python train.py --experts_per_token=2 --d_shared_expert=0 --router_cosine_scale=20.0 --init_std_up=0.023 --max_steps=4014
Below are experts of layer 3 (counted from 0) of a mixture-of-experts language model. Rows are named router (the router's row for the expert), gate (a neuron's input weights, with its number), up (a neuron's input weights, with its number) and show model dimensions 0-79. Each number is 128 + 24 x the weight over its row's rms, rounded and kept within 0 to 255. Numbers have three digits each.
Before each expert's rows: a language model's description of what the expert responds to; "gets" lists some tokens that make up at least twice as much of what it gets as of all text. This comes from a sample of Wikipedia text that the model never trained on. Tokens count by the router's weight.

# expert 16
First three digits of four-digit years (201, 199, 202) in dates, ranges and parentheses, also c for circa and coordinate letters.
gets: "201", "c", "200", "202", "199", "–"
router:119115137130147100159112107094133135125147120111114127117128184073148101098161170127103098133102086110112155108145102137162093144133148101143141131106130084133160096128113153162106108114104127135141085147165130138150119122151116147143109109
gate0:138156124161149141126092055109088131172121142132176095135083133108156106116155148085166084129160108121140116143129150130134144125102114118100135123128105053125157115130136129090171094107114128179107132114131145176099127150123110181125172180
up0:095122103127098136076104141120121087133061129143127098089115183114144131144109153095127093150156167140141167138107126135144160125140125110107146131126106120095153124153100096118102135102092125133142149111111095151109109135156119129175172137
gate1:116169150123111088185131140161133147176110162131156123115159131113098148147080165129094130097079120147134122106135110116173160146115099121162127097093157099143160103123110152119157119093128098090110135121143111196136068144149127135144098095
up1:168134097118126113167127074111124106106158137126144139129145106139120071158150078081132097121170139124126136110125152173103119134131072135124136133103152149099102093135102126133113149068142159156113160132093115111118161112130125169119172152
gate2:095148147122149157166147124116165126098140106127106110155138131128146157155145096146082095132148134135137103146136126166154076188122114135096102106161098088108136154095135102124138141095109142095138102116153111159130164113121091127142152174
up2:181147122148107140101100105160128117163100142094135150121131116089104150145072116107123123087104148070191158161148165117129146145157112118134158138111107132142129140112135110157162129134140109140112147164111087088113117149140117144138117163
gate3:149085140166108114160109100162140142129176133159086140172121106125112124120126108135126152115161134169166129124147145106094114143107113083109126153120124156112152143127144061132160188148152134122151114166144110065137141160097091123117117138
up3:143098139103116120117174149154090125179111143116092157137124129145110104166115114155154093150127098140147121149161125121131135105151130132127101108136108129105139168123159100123150109110157068125140087115129117140127140107145138117134180098
gate4:122140116174085129175114132096135148123114188121123173104153111139161147139148128158138138151184135146122141110070129112149066165143108125106143101101159141136132143127097135133102126141174140138114128130158111097122148167139110137106106136
up4:100112114132115104132132088111083088109114125165115126180102112121142115118140132087136168136137080094140096120139110112106153124152103105135119117108084060095130110119120144130118104140121140096127147113102081172109104099157118128132150147
gate5:110132113105127136137161166141130172100133130076114100159072143121152124117120158121112094116142161107128131118135144110091114098158125170143091160120139148097097159155156075150129147103133099124149166187138164116139102142116114126072107175
up5:113112094119117147108084116112106128134134175125079126066127127142106150130129103085141092139147117126153112134114081140165115182123095129101150146147169144151071093144126082166111147160153112158120108129136133117125119146096121150139124146
gate6:156136128175130122083109117088139148101143120136147126146131130107113122182161165139123100125135159117114165086124111134107142132133138153062148092174128117139145131146129122116161139155114120064097153139113147157138151191156163121117157102
up6:135133143133108168125119154119128070133124159110095110114105124136150107120159116116143092091104070152142104124125106098107115113101092169117103140103128145120124098086109129098117142115132121108108113112164112112127127121123111099145123106
gate7:137179129141128066139104126152106170155120176134104143134155110098115176182093145170124127107106142132144151124132125163114119128087129114101106074140103099118147197153122163131113163136104112145157115097134127165131102150140126140117064123
up7:129117130131141145124136086105095121155141106138119103126125151114174110093146132172134113139108132122154137099132131136183152136133152104186172125118155138125158136141152109132129119092091102124130133127116086146114154074140131128109147133
gate8:116153122127095126121149103085143162139165070141106137111142126091127134164160128170105121140105119098133162139130131137089132158112135148139091150113122134146151097140128128136133118085136146119149133121139153125106129120152125131120079130
up8:132081131075165131116132144145105097122095156125117139146167098144139131136097136085136150115139137137085083129086141128110130149117138106151131145136148110115107185108152140096138147116124132135180141124106153095155128143142152106121128109
gate9:152108117114141154180100117133114098162136154165131098115158140090131145136129143130125146112115124121130115094117145090163115128135128122104156121128148142166139121145130110095150135104163130097113134124162117142129106132102103140101111149
up9:160146147101164157119160113154122069120154117121156121137149147130115124102133161139129193147151145113129139114124152137130174123164134125104173117179132107160151119076147138138143115132130100094137119151093200135152144149168107115133153105
gate10:117103145173164104094117133165126125127145109113112158126112123127163137172169120161131128151098128139124142175113127078152095134169125139117141119135174107114146174111148131150133131120132160129157129144136128117142123108163108158141146080
up10:114092119150114105102171149122127137128102126096105170111155132132167131141161081157107108093132134148106113145131100144148130142122122116136103086106101132095128121094094133136141078125082092152083106110116134159129121120139090098117109105
gate11:139156133140129150153130160146106111171147152130127163144130118110133158115121174119103137142150103132130124129185134148140106098135135131146132143139121142128154150124138148134105144056095136165120110185133114185133184122160126143127154179
up11:144113125165075118155160106098123156088112106161152141156077147163126120141141123095141098138123132124113123122086077128123142115146124127116144085167123122107122170129106140152138145140095163104131141117114129107121144140171125093096144156
gate12:131165094105106132136119134131126161092097125090158145114086137117098132098131129114092125189192158122116116134088203127143090146129103153161068155159115092098143089080122125166127076135146118168165090127153123115154117150121157147174107130
up12:118111073140143127124093086145159135126079088145090138126154098110110107123141134148168130168072140134141154127083082154118137098121154111089146116121123119110137143137111086131140120109076179158163117169109123151142098102127137097145122141
gate13:090076124150133086126105134104096154121149120085117115139091158121153139107126174162112147118166135160112098126111105147102115158103144118170212096166112082162105145096164179143134116120142113134141160130124177157127131136133125113127158146
up13:100109164134146160132096115119151134137108133159099130145147126147160139146106131149142124137111149129131144133123111138125125142130141139080165123139131144104136120084155123127137156090130108117146166114121100114120094167105080123144171103
gate14:167111105157153120164158115125102108122065123157116113094148140131136116124091179138105093114108108089119171102151150132110116125155145126161135099106103119146105096122120186133116113133175138130132103117142093160126127116185087117100151168
up14:105185136151123106104134114157153156133158090130098108112133118127122147127154123180169119122136102141113119134161128126113157102130120107130149148126135134107174122149129096129151121150163152101100131108165161171147104164089121104131170155
gate15:101099175149138097169136157147117119096152109114132113087116153102170065148077136148090132154162132147126119133124100182076137133112099074108118135127136116128100134121129122114159115085110148119106156104147174150154132156140106125125148141
up15:125153130123122157097136102168106136137122146129135136144106148146185099170120137147126110154123107195116110129167158141160116159130102110148068145131121119187120132105114111073131129122101108088108165138111085105134141132154134082132139132
gate16:124084158091120140099102132109123121152097119112117148159108149095160093123123126157154160140146120099185115124132142128154116140119126114160124122106133112131140123162127069062122115140128128110103151178133112139148136107149130113130128109
up16:124083128122140149140096131143119153104125147146115132179112126137113147113081132076108107170144127170143077120103154175154100149135125082168153135183117135151152142120086070124132099154120146111132133159121143150137188154115082139116120123
gate17:129120134095174159123113141146123170165153142176114154107147119137124089097115126124139114120106120127128077180109129134100118127149108082147100158145122094139095136119137118107055138154118150136082150127137093132134075108126133138107146155
up17:140098110148109183141100154174112150139111115138117140100176129144128100124134134109128122116128139130110130150136123109085154096134123135131132115133139137138116109171180106150177090161128119139112125124134196152149146140089097126140194135
gate18:143162093149110098112134083070098132110139126116136129086121138100136104114117138175128113164134128125097122131127130130123136133130131116120153134117091164122136084112147128145127147116129142103102100112128105114167114163130153143099125130
up18:126113122147118134145188182097117131107091145149117115185143111145113209159138117120143119144120144083162125151122130152146126150144144156100109113088128132179163134115163108107124128138127146125154099164128124130151126135170137089111133143
gate19:104134118100064142114128189090145144122126140148154114134126110119079081138087151097118164139166115124134186091109165136163128137126146177143130079152152114141125106143115137125103147109072173116128115103070147093145150121084130129132133128
up19:142090164133171108143101122127120096144107139101106133113150132129137105141157120072151125147127092100107151129140119124109149129141133156072107091107117153100179109119114122105119111108190162107165148127143106148090140073119119113127115101
gate20:110142146162164155146086126135133114130147167151081138118114155105103154111138160139095153140121115160143185148146132110091130131115091161135138118121122117140117118146140155115098157161107135118087132120115131170100108185147127131095094113
up20:147158152122171094135128066146089117124158121113157101129136128124119130122126125125125135106123137137160131118136091128138129128138149112137113082141133112127148078132110097155104084126153154077137186118142141118117136113127131111131108131
gate21:156105131156093116090106082126144144120127135123157102153150099084100159128129132173121093118158124117136112113137155089136137128138144160138097119141103137145134148148121136138134132100174120114128118157105104130122160146093146123128128140
up21:165201121129118147135106128107102094130141109199111118176140135157153107113131125107104067095132129113137115126144123154077117128123123089139169177100124109107139108119101116124139083118140134138145140119153119102131156129094118136163132113
gate22:144111088114156114124117136136116126141140118114135114139109165085060143128135147164118150125101135146131138147124117143148126116151143124167119077117142093130088159141098152085121140138139148126139078195068115092114125121147109117128175129
up22:125098123142145162145154180153110127142159105153110138123105157137167130160139121118092125132189154142112149111133095136150108191110170155152151124122110140174097154190098118152108142114138138106131154138107077147105134135126122114110135108
gate23:114150116138105143149106138107144137084109136115146122159089114144156089153109148129116138111127159152144152138077106113121059151136129155089113108133123148169156138111132136111161158135092134113160138127123136110167108124153130138160094110
up23:129087126091138119118147113095124104158119148159140161088126131148144139144088134183143125138132135145070144109141146133121146150151133143121112150185139085130152091128124112117159107120124125136100126143119143118115103123148095149103153134
gate24:104145119092116123091130080144128111128142114071149089137146132103098130124193110112142138078101132160136154125145116159141160129109113120091139165192162140125130093081151093110150142127154129181103184121121133135159146100181115143122122135
up24:125125128111138136128149084142137119193087115157124136136149093143136086128121134090103103133170129102119106122123179128129096130137175105115168153123102078127151084104136124147099141163153128139145096175117086134088106135113153142103138102
gate25:099132109163100125122110160060096163130125099102121140161116167164143124126118168116109141125105074111158164086117139120134139141147153149116130116144158087113118135155080137120097143116087148124114176108109104131110124125136135176159179098
up25:147174157121140122127105143167101108129140099106150132165121100117153136132108130127130144135119091160093130118124165115095096102119148138148099161123122116119133134141183176114148109154127153144111165115140129126120121112155147125132136087
gate26:158154141104144113173162078117097119150149133124094133141112108172153089109081135086117142066105128129109133156114119150138115117175124125166111113107147156132122147118132148201159095132116107137137113142133121171115175142122133147128123174
up26:112162129171140161138126085114086128070118108138131119113120110081145141122135154127115090140123093095094124174139115164091146134136129138144138133162139108133129108124138150161117144093118099134171127100132148110120141129115097136118110146
gate27:096131122147127120114141137139141165122144098097119114165124128124160154157127104142135124085132138110119091110116109140110101139110132100135127103151150078099160141152137134128122124169120144145118144134125148180090125150070114131131125139
up27:119107172143119094110143141131104126096160119101138113107152121147135083107182124125137150117126108096141068142113135110119108130088164146150114139121106103127161099136127107129104137125097131108144165115103129137120124109111122188101154130
gate28:125115132134118129179160124144117156180155131144121084144164146127155146146143122144077155082092111134096121157165147092117078158105115098109093158141124114113159176119114101165143138127115148142080136183184204135096130138133107141108133140
up28:162119108117100085136139131130130104113174112150126132124139092092110139137134160127119103134106124081136128125130118129177154095148138100092107092086088123150143158130139135081132122167152089110143150098153130109173111111113131164112134135
gate29:151128159099164137099149149112134128152099126117087144097111126119145114178135142139159088116123133103108106116135115104128121105122120124094164120157138123162086148169138165090112143152163142141141091120147109078117101130128099120085097114
up29:130103116128154106160161145171152150137095145133126134115098133108143123130168083121110108145130108129148132146114106080135117094136137139134084137125125148165098123153104127171142144154132119162136146082139164188152129123122155139122153089
gate30:155143121112152101130190113124148119113153111115114112122144155141161120148180110134136175136130141114110143142121085098118121126127138111117129129135134126131142139094142141107107181147140129095144103102080145120131082125138143125109077114
up30:108087205134091092108124130152123133128100129138136115139132152126152147132108156138090138126118089102140131110155120086141129113095148152126128110130166157141108099089134162141130096132127140184119098137113125125136154167142100171134159133
gate31:126130089080115116139142110160112096091119147141125130085141108102133078133095121180113144112140131139090117148164121125155145159119127114169147136149123126096139127153125161151142117135119124150137166105119112107123132131114114089121164104
up31:155094140150142143157115118110111134158150136117126145118143152103124106125122159158102124140138111100093124082162149129086135132085123084108098122114110156100149139126081104119146110118151130144110119115102060066144083130171143128145125126
gate32:118099083147156126122099161117131119147160096116134100189087132155149111147143162123155121147140092176104077095151108117108141183151174132144143137128165115096117149122163094113080152129129098113137118149151146144113118124164134145109110121
up32:078107150119136102096145165142120166111160071105111131132117128085152111148112170126073099101115096152114153107133107121089109138128125117144158132087131122116121112118142142127111088112145133115138105097162155096104133147175114108103129181
gate33:169115102088109099151118112150144159124159162097096106133109106115157140149175132149141119127091112122141107132133119129129103156127094162157129154187116109081104113157131119158106125148098144135133159100120129126119128092109088126134119147
up33:118156168118126128175125150133121125070202123143152113135106116128140138164136131105115093107092113118091110147110134138081181139157128137132169116129130137119138104120123158140116148122115110142143171106134145133164151142136110159133082119
gate34:116092141139123112155145122163081082130156127120127121124090172127092132112122117086138130107111124142127117120149134146149120122107160133154176125129099124133157139115127131112122136086126158125135115151161138144178103128142098102117118128
up34:151103130138083155160147147098111137120114142129126116140154104157133096108138164107112147142138162160124125090101108139154141074106127124135151146121118136127116111103124101095121083108121092120112148081151122151085144116129139100125128128
gate35:135142095118139105147091103127123134144134078086189155136128166119169160093124161119165098151160140151116139119151153089122117114107146139118129145100131129130137149108115127115147144132143116146151141131142075142151147129150163147125121107
up35:104112100122132153108128102118155141136096150135149107089128153142127163141103121109092120141136165137122139161187115161132083165131138123102157103124147099102127125133126157142140112156167096159122152162103102110139157104139149080150129121
gate36:129109114167118097159155137129157147139072116171120152084134130110126128082119141118097105140123103152094163110140138125132153107152152128124114131175130120161110180116097115120157149128096112090110093137169146154138133160121112117166121151
up36:132158126070108114124135103165143140139149159138140135099151127115100120143143109108117138103164107162107133149159142164150149180140153124145134142145146146099118094127124094106113152129114096115090077133163131126161138147178107126135104129
gate37:128068105128136098124156119101118094131110144109136112130122147113128136109157154098106102159128112105128106116089155118141108171168170127131156152136104048102159151124125139101123119144187131137127140111130099133140158115080137161124144126
up37:171133129146146096147120096143090118118128164145112081119140101129081107113139118099109178169123133108167092137125117127154117115177149142122115108143082133109102170099091123086162093134148145098094124174125104119081144093099160136103152120
gate38:136083131142146115165084120147118178121135141074129128120112129125140183101121110099182173132134090108102142128137093093125126139131136121145108136144110099117147136147141115141122128125160132108093142136111151128141128132167144125157149139
up38:126111133131128093104139130117136152117137144145107149090151115140081126150115114151158151128132138122102134139090137122107172124156135143130120091163102146120100126161123154114141105146137138137144119123087094100122127138104123074143153174
gate39:124148102083146094141138089130140182110122133176165072123154083142152163183154115130166122145107127111116114142137114133138166117076161120146120088132113124124141125119144168102126141127140139134123130156140147151143114147141114175146096084
up39:113151177134147097118158134141112118118123117138135126127122152114115139103135088155116163119132153128143137159116110109115105122179147200111090111125140154155092175127128154128139117111067148103112143132130127053137099144180136096166169156
gate40:170093148133130106144127157136116142094175087159069131111145171105125126153151059162085160091161135129176081150178087125071113133096138119190149136145141140127092142152095111118162167134119151154088136100143109135133156164119186136139124121
up40:099167121121115142139127160130127120124132114145136106122097136118152159092108118118109099102112114142151137081120116131177138164140108152177109144135111131137151149089173104124123115112078089130152145151134129119147147083122111115135132138
gate41:119115084109145116105128147137113088168081149166128139116131070131104138132105134157127147128108162143130099156141162173114135143119121139143137140168113133146151128103155141137140129106137138150167141156126149113167135178121117103162130131
up41:174119107119131155165128179145149154106113088158150101119120144134121119149144094119150118130114056104146094090119111115098149134115113110113146139099138110112094106135122110087122134085157121091119148120099131137138175123091131118147114107
gate42:169104113145161164111124118193092157146118114077147126139104102115158104113135172136121068098134076168120122092097112144128137112086117114120150168184129074161128114099147098150139144115135160164124168124158119141105154113147115143128128172
up42:154131103140170119159109139159150150112110111108154119106085151152122144104192130150162180138096129168167109133111105122109142135132095115114092132160093105134128151145161112152115148079087140164129126142137117115124123141151141145153100155
gate43:183102126160096096108141128115076113112172143130123155150137149118135120088101174156185093080152140123129162113066123154165134146144114147148158126141078106115087117130134171162103126128136103136117131132121160135113139114099132142100116095
up43:111109135110170102112160152170170129168137153117130158089149122151136144106088154105107148144145120102167117140140114074081111075166088120150154131127123112107175172141104112084118117145105122129123117133132104105126176100180132158090115098
gate44:128139130136171136159116142111139133102142137105079118128103121123140160076129119131091098128150116132088102094121136121135079149168103153130119093170123153153099138147128148111150177156173138131097105107176120118111130145106124143166137124
up44:174159134128138123127104122104156128106089119135105147086118130086112115140145081149172176144109108128144094147131151123101069114130153107190115162082142137126150148139130141149147139099111147108134152176075127133174137127115147110131134130
gate45:129104177156127159114157137054117135096131137133135115122122132128154107140098165133113107127084144092170154149117148158170100140143095119147125080176122148117141116112147162170108145148123138106153124122179155105133151160113145112125122135
up45:138098124126109103097140141185083159109105108125155140141143158163194110123147132108098125171106166098149146140145110146093138116086115127157150066130155128148120116105101123151129121101160138094135126137154067160102132167121072147099155131
gate46:170161139146154138126145140142119114140164114087110174131123114157125163156092140103100126153121066101109110111124153108098123138075161097108110162130120131122135101141102116133119123095118106113120154095124115129159165122091142126136104154
up46:162116136126098150096132137104093153133116096132105133121140126177133079077141113097139100151157166101142144104146146124129103097183109094110101113113148190143121158107129146123107113112093129152121138159137142116126100102128146155083104155
gate47:114130141116129105131138115177085153102157180098083155148121164147135150097116112163124134122162144084104181078123132114132116137137160106140127076133115109155074116123133136113109130149101149110162102145165143128162118126163125162151131140
up47:110158081135126077151132116105080141133133149099109137124091156138136129145121146116155132164096083139130126108135162158181138127134104133129122116125186105137103157113132125122121137098122088138163099127110139091130106134146107156152116165
gate48:145109118148090149153109101132124167173140123139096087092118157119087147112113134101121079133159110120115114120143134151154160149133129155141145138163161132128160161123111131149124146106140119144172154126135144120088103116126126112120123093
up48:138159080130175086177101144134126089078129109121107162132116158129160129135134147134133094160135092129135093128159136112088124124119132133138181114166151112106151113152131149112136095102090135114125158137127135094141111117124136103140107138
gate49:113147134114147148145100111122130164142166131105137124133131172151144083117128144109087082162129130143113141077171150120107138145122098133115113152129128082158144090102108167147141144101144134132121135160123100166120112144090110146150144101
up49:130163201100160141152150117134136105144100115104136105113141112111139102136113110087143123149091106096105147126167093138138155162142102130168122115132114172092111145121148147126072170143140143103176131135102145092113097086115093123170103078
gate50:120151107161139145133087101133136142121153156177123136136118119103099168121117134146158123150129102131100129102083114164132141127148128134164117111170132138186152130142084181084137128148130119152072146128114160136126156111140102113114173138
up50:123150111132148145175127077158159096122170116129106134130125174154136105090109115079069138101135103179157084111129099103141116128113134123133108181128147135134126123120145117147146105091095135125102151113164116155123144138093106128120173095
gate51:169121111109132126101103118152098133113158132128148133091154134134118151141069146121086117131108131098085105124140111099108122127084099146155149093126107074142131092095113154131115100141088096123167126124149142151117120104133117136125119157
up51:110127133143118145140173150167115094162113119112122100129114175139138133198142123124098189071133090131129141088106145180094116117080113110122155105146089088106093137122119132115094077105134140108147145092096143130112144114127122162101110128
gate52:138134111118145135100159118133151058166149142101112094134128129127163179129141149120141152129136124134137118134131114152141119125169136115130133139124107141106142103125156172132147153140101101116111112139136103129085151154100130120154117127
up52:125139153141093097141111121138125120091095132143135119110132118111128124123126113100119145111126138136136080077122107075120129156149129142103149137096111176085146117139153155096129107136170138165126142128140149125085159107135123169090174106
gate53:124162115095109116119132130161150185130123140127080119146181095153163204088144110092069130121102154130103129133152119125089132140099146137131116106153106098135152094110166176172141119140114122117103110181115152151138121134107116108113116090
up53:125108136121179178165079134124116112123130114126174138160114185149105130155074160153101069105149112139094111130162141144139120138141116163105136154118108122162116116178126145135134150168165140137100169167125133199121104117109094161118126136
gate54:108111115102125119156094120170122163166160161104141170159194110076170107149124120106094137092075111181140127083133109112135131144071102095149136135120152123136132115132125125120116164145107102112096110097163139115182165107123121148072114151
up54:109178132096120094128142144134161164172116094159108111120162123168112127144115123090079158136179121121119113129146151104133129159183144116137080108160109108137167100133123125105143126163097138132163144127116132130137138149114144080100159089
gate55:142122162143122087136125138128136167119147138081108133124159135102133145123148155134155188153095094150109102159112131122128141167125133126093146099110129142132120091119121116088147148133155115115102104114161134105100166095061122127125154139
up55:137121117086099115080140101114131141127094106157074149116141148181105152136121118099116098121112143130128068116118100130064143103104174097132114071122107154108119107112145148093097108098114136170133106119173122140082177065122106133130107133
gate56:113110121105130146162162141144168139154135130127098164094095105172140144118083120101176146167121121158103143100085124100182127115144160171125137093143103115152121122086128131105150173108121147070149125123171126115174115127101124168157109126
up56:125153124172109143109151144120102110092086126105159106105125129134133105139128098125134125146138076141162107123095136150118082136139128147142113112151111128113143122127119188137131116133117094096125085109081145088122174153120136100142124170
gate57:091096139115120145121145130115144102166171139102105135177114158164146152158135080107136108158092128126095099116141138157148154152147124142113127139175075086140137125112107151116159138137102066122171114126125123161156103112148123127119147115
up57:155117081111141115089138121142179132152129110116139140169095151148153119105094176156107121097181157134158139118150105110100161113124121090102140138153108109099140122093148106140114131170079107154137094169114159137137095114100113100138197118
gate58:126097113124174197137135081109113106109105135089111150105168104154131155136112128090071150110145087106112131125120142162122099139144107125123117094140151087154133100093160122133097157107143115131179158131175131164116141059105088157104150133
up58:158114122150101167113124096119156133108137095172110133132159155144135126121093115092139140142094110139084139148120197121151112152109134096125140172102126107134147112134065119113130125142091130125119137137145133128117183102126143130078117142
gate59:117074167134133078158140152109107134083096109152094140096106145133114131142167079151143167101129160146136148120097107126150133163138124132136111114137112075096126133116084118126146120157098132122184120092089179129125074150138137163177151128
up59:096151123103147090143116111137136123141113134114122162144090150155160138134079098110112085125107126138116104132140090121141127113186119112102105083131116050095135115126110127119097098146123122150160137140122092138101131158135116149158118108
gate60:160122116115176118169107109142141080128116137130139187131092116082139109092155135157141145087149138118162114090105120149142189158117133118164119151143152115172133155135112153117088134135105154111110120126125135165110134118111119172141103152
up60:104163112160156130109117089103152130136113161100154094115133163125141108137127096100099149136131086136144121109122169146133165132139149127144180125111090065150127103117133166139148097162111151123127127105165079127123133126081140105127073113
gate61:109158131129118149129161115163157145158129122116100139137134118133100119141116168140065093094138141142098136100142131143136122097126101116109094154114155117120145145117112152107122123079110133178192118134145148108130140177127136146102116135
up61:136093116114111112107129147123129117130135125165105096118126149148123161110122160155100110087134130076104113140100168117108147167133120164159148134126123162115134153127144144112174077084113116157118179114148093119155154114134130138141117117
gate62:177152126116169152111065097155119131115124136070131130090079127148104171125115135102147122177151104104121080103098134134141094144163104117151085158134129102135080147171145094160109087140119152090135129130166096151110103124127136187140139171
up62:127071140141094138143141163126120113136115137106149156176159126121105142157103134175159131102145136128127091119152141106172128100122120116155108126092146101102188145117099149154159132172134126082116122139137151138083082122129132133126093088
gate63:135115138127148118171155114105152142173122109157139130136116172113139176126157136099146142135130125136123113121165120132159101176172135101142064158145122140157145117107164123121136159109172154141094128158126092131102146097190123152115150133
up63:116137103120167131112119178168137076094141120119077112125145119139106130138156136093135137134112065148122155126105110105125144125144119125110115107112149110138108116115133076093111067148107166092131117094167145097109161106144118171172107136
gate64:064108114082159133130132101132148209131120146121144150150082093137109120115147165166153116148113143108145136101152138105118106138123109099144146116115137074140125152125141146130124132120126142114121170109112154100132127141144122151116179093
up64:167142134127122068172129133168136114150108119125118109110136143119099146160119118135123150150117121136115115132129164111102118120113122129171136152145121149090121101144143129097115112136141127128104125134173116176132152137145092130102161144
gate65:108094142116150115129137130133109155090157102130125099075153116112146137125178154160081135124137133126161078134171124054156125085098146134164122127150150125099149105121104142095099088149148129163111142126126138107120132146113080130138146117
up65:129134110139157120122129133097129186137121104137131139142138145109133156057118123155144156114089122140101124153046116102130130118162139122130146146124136165146127086120111105139145136128136125126125124161146110146127116099123085150141165132
gate66:106119137096144141116102132164142119116133129142161168100126127105100101104135111145157151156119131129120124101125136133165117122161105113150152133115108138112131126209141125124087145084157092119090131121181150129161157114150131135107136134
up66:125115098103076094109087168146140137141155150083079148137138126126175149108149099107147145111131098129086144152086143095111159097105128128126140068123103142129120181161147069145114131117094102108159116135116111145131135108131152084127113154
gate67:145112114144151113127105156114133141134090100120108079140101153153118163125148156110157135141126127144142101153181118119120135141147135128131140144127121124102139080096104146117112125150150127156123080112120146057171145155135170154133074126
up67:166088140149159146118137145148106125115117121146160122115112155129151143127114140108082158113140109163132149142132130126085106158106154122120156142150113135159169070120142123078175128155136123140143118151115127087128113093125113197139170152
gate68:118161129127193144139180157125118153107140110141140161152094141159140133119143099106100115148153169152094104145112104134106086091100139109083098156099128115106136127091148122126166141107089099105100117162114143134096124180136094128134128102
up68:142122105150163113138117161096093116118136162168107115131141131174128127113118152124174138118094118104142140108147092113159108130113124116108192127114177163121127111126127122156124118150123128098102159123116165179154102110139177136116104103
gate69:106125184150083111130163162117122115146115137121160119124101160137133097131130114114089101117114119122117144142139117100143161107111151138148103137142120110111111136107126145147083127157109151118088123160109130146097100185124100124130161143
up69:198131128116144149167125139174118119133117094122136054146166099087116121143136158118079165128200123136165100146107141151140130141155116153162102164100138145092122155107139109113150116106112078147148125164120135139102145158137138148128122131
gate70:148158117177122127117151126120102101136097137128104111076118126109116132139132074171115133145112135108154135104154135143080126117145099133137113148109142159104150150166117125145125106127111144110114147139089147139148137131148170105128127120
up70:091119108116181144134080140137138119133134111130140099155141153164124097158138157164082140122100139160095114109116089105096119156122146101143137132111146213141128130082104114117104105112140092120097114114112132124079094143108118147144136092
gate71:129157107119145147175133154155135188123135133122128112105115138114143123157158153141126070149142102141099146127140110125131130157147129134123165101134084125070160125111092125108128136128123147095087104129138144149114131141134114107138135105
up71:111101130143091121105121116118101148139175134138120160148071135154153095125140150175129146114107167121159158138131141098133132109098139151120130107157097119126163143097126159159107140125115125120169127139143130149161140151139165133071127109
gate72:143087179125129119165139118098112121124084165131111115143151140140132157171080108150091123103097133114159153123081145177115123138142127104124108109117112092132135119118160115134121162103126176100154075116093143144122144139096116145137121093
up72:120098136142082141122080096150119131087148144145120109138113128136155112172144164118135121155098104118130155132140147105150087097144124074118117134112083162119101127104137131133108110100162098066095122153099107086119099109101118081123116169
gate73:155143112147113117128117130130131141109067144147128102117141186150131137128137073119089109116165127160170101120141125126112117155162103119160132115120151109106110158106097175152129151062160119112110147128127147148118119099123122145090130133
up73:108157079146108146124113123094150102088153079120177158155125086169143170170118157082116119153113104071137131153135125115124087115152115155103119140108148139123123145123127130124169142141146143118170099189133148100091141155155133158096104150
gate74:082152172133142129123164095115116137124150148105136131121131130082156153131108132145139139170111088098116169164127142135135114144141105102119123104145112137139134127112130147098176109133084124141128108142156135140136078190155135112143120154
up74:131129142119085134125132117130115125139117135117152118133136089083084128084108147099147110066116137141138119084092075145146100136093116150136108130081127156119141119122127106148149103096121109120155097140100130153113137140169091171098093111
gate75:133068161087131160144169117137140102119117116124141124151124142140167150131185134101148102138152121153098105142105131126093137189129062114139130115163088123138109110098089098093125088123144135142136126098083155156158107152150109140161091079
up75:107142103149141161138108150147144137084128125135154134119120075142106126117178105126138144088116139090121107167137182108145071155092125123153120107130098149124118133110114170100092116127084130109115109126086145115137135119149120153107153145
gate76:141157119097143100177138120106156090136091120194099093150110096156103149127101150081134139176092141134140090114123155160137081093180122156106095119115114139130158131112148152154088168126137067121149146120159120113099127148147171094109160119
up76:079113131142067105094148104125123165119114099111137148127143114162117112111084149166141120137085105145129153106124097114151150107125163132134126122126132119110095105112101101111131135138081138113125126126147138127137121122157147151162120135
gate77:101131087132146099126161121134150109155135117123130161158098168112106142129109133162133111131121098142141108147139127123112127109124117105165154114149170106120152129145131165147108082121124098100119135128111132116150113133156110132106125105
up77:105117145120101108120166125077095167141134115116159092139081179135140163097104129138119113137130101148109127116136134165149123094143137093109149100098110124153157132120149125181132116123122118114103116177156164174163123105119135115176068118
gate78:088141128180138113148085125143126098132151150144119157099127072104152076122144119148131127129099107103113123122169143103119116164145118094159094087101130185146111163121130156088135135117128120173096113116089146089153139128140174146122116134
up78:117143103117140152176128105101119125107159151109158116152142117186162111123145145138175113082120122167117168144109156145150155110099135109147110098132109091094154137130145159117148155083129094110121103087142126146156137109133141156110109112
gate79:114169130127133125135101114136155131137103118097105111107104187110117140159112149171083127099104142129120136098092129107152100141154116107125122064096092144115135117101100081098085187112115137117158115177123137092106129122142141138119147117
up79:144101088088142120137148150130175139145120097151113109139132119143110181111150114150130139160143128104133095110101129156149143117115124163134134176117126126117148150119152136074127109118136109114129136126138115110158133139114162164139135136
gate80:120095172123130146132113099122130103134122129141117130140114141106166152134092117138152147134167139121114141136142071128161149118117164150158122106123123135185145129072145189117133122111107123160129112112105134105106147148082124155141136152
up80:105084111096128146110113127161134105142109109096098165107072144119125113130163074148142088151129138139160103137110112147158134150095119123151078131104153148120137150112140170105158106105155142121133132126105113137121130145166095170095078164
gate81:123134142156067107109143150098132133145143154109124148140159155101122090112171128177168104118104152137096108076148103132131141127106150152127087125132121124145113158123173108133116122075154145090125150134152175092111158129145131137104109099
up81:143109095090124126153095138161096122114096128154146145131073170186097157119150142123127137161103137148123098136063131116141147142157134090123138140119148128090108148116133154124123115126117135103174151129071149159093116134082117140123095092
gate82:102138115183124112124124134093164155132146119138066145104136172107143083143162122131119116140139116138127132126099184134145117119128137089125152088143126106167141135103145138146127112115121113169143131149157152103095112142133143126144137096
up82:114149106118106133177140121092132132123119143133128135164142071119122126097111137123140124106114138154116113115129154112107168131105119111155057163173085148173155117121122106127099095146139101145140145124141144103094169091110100165125093154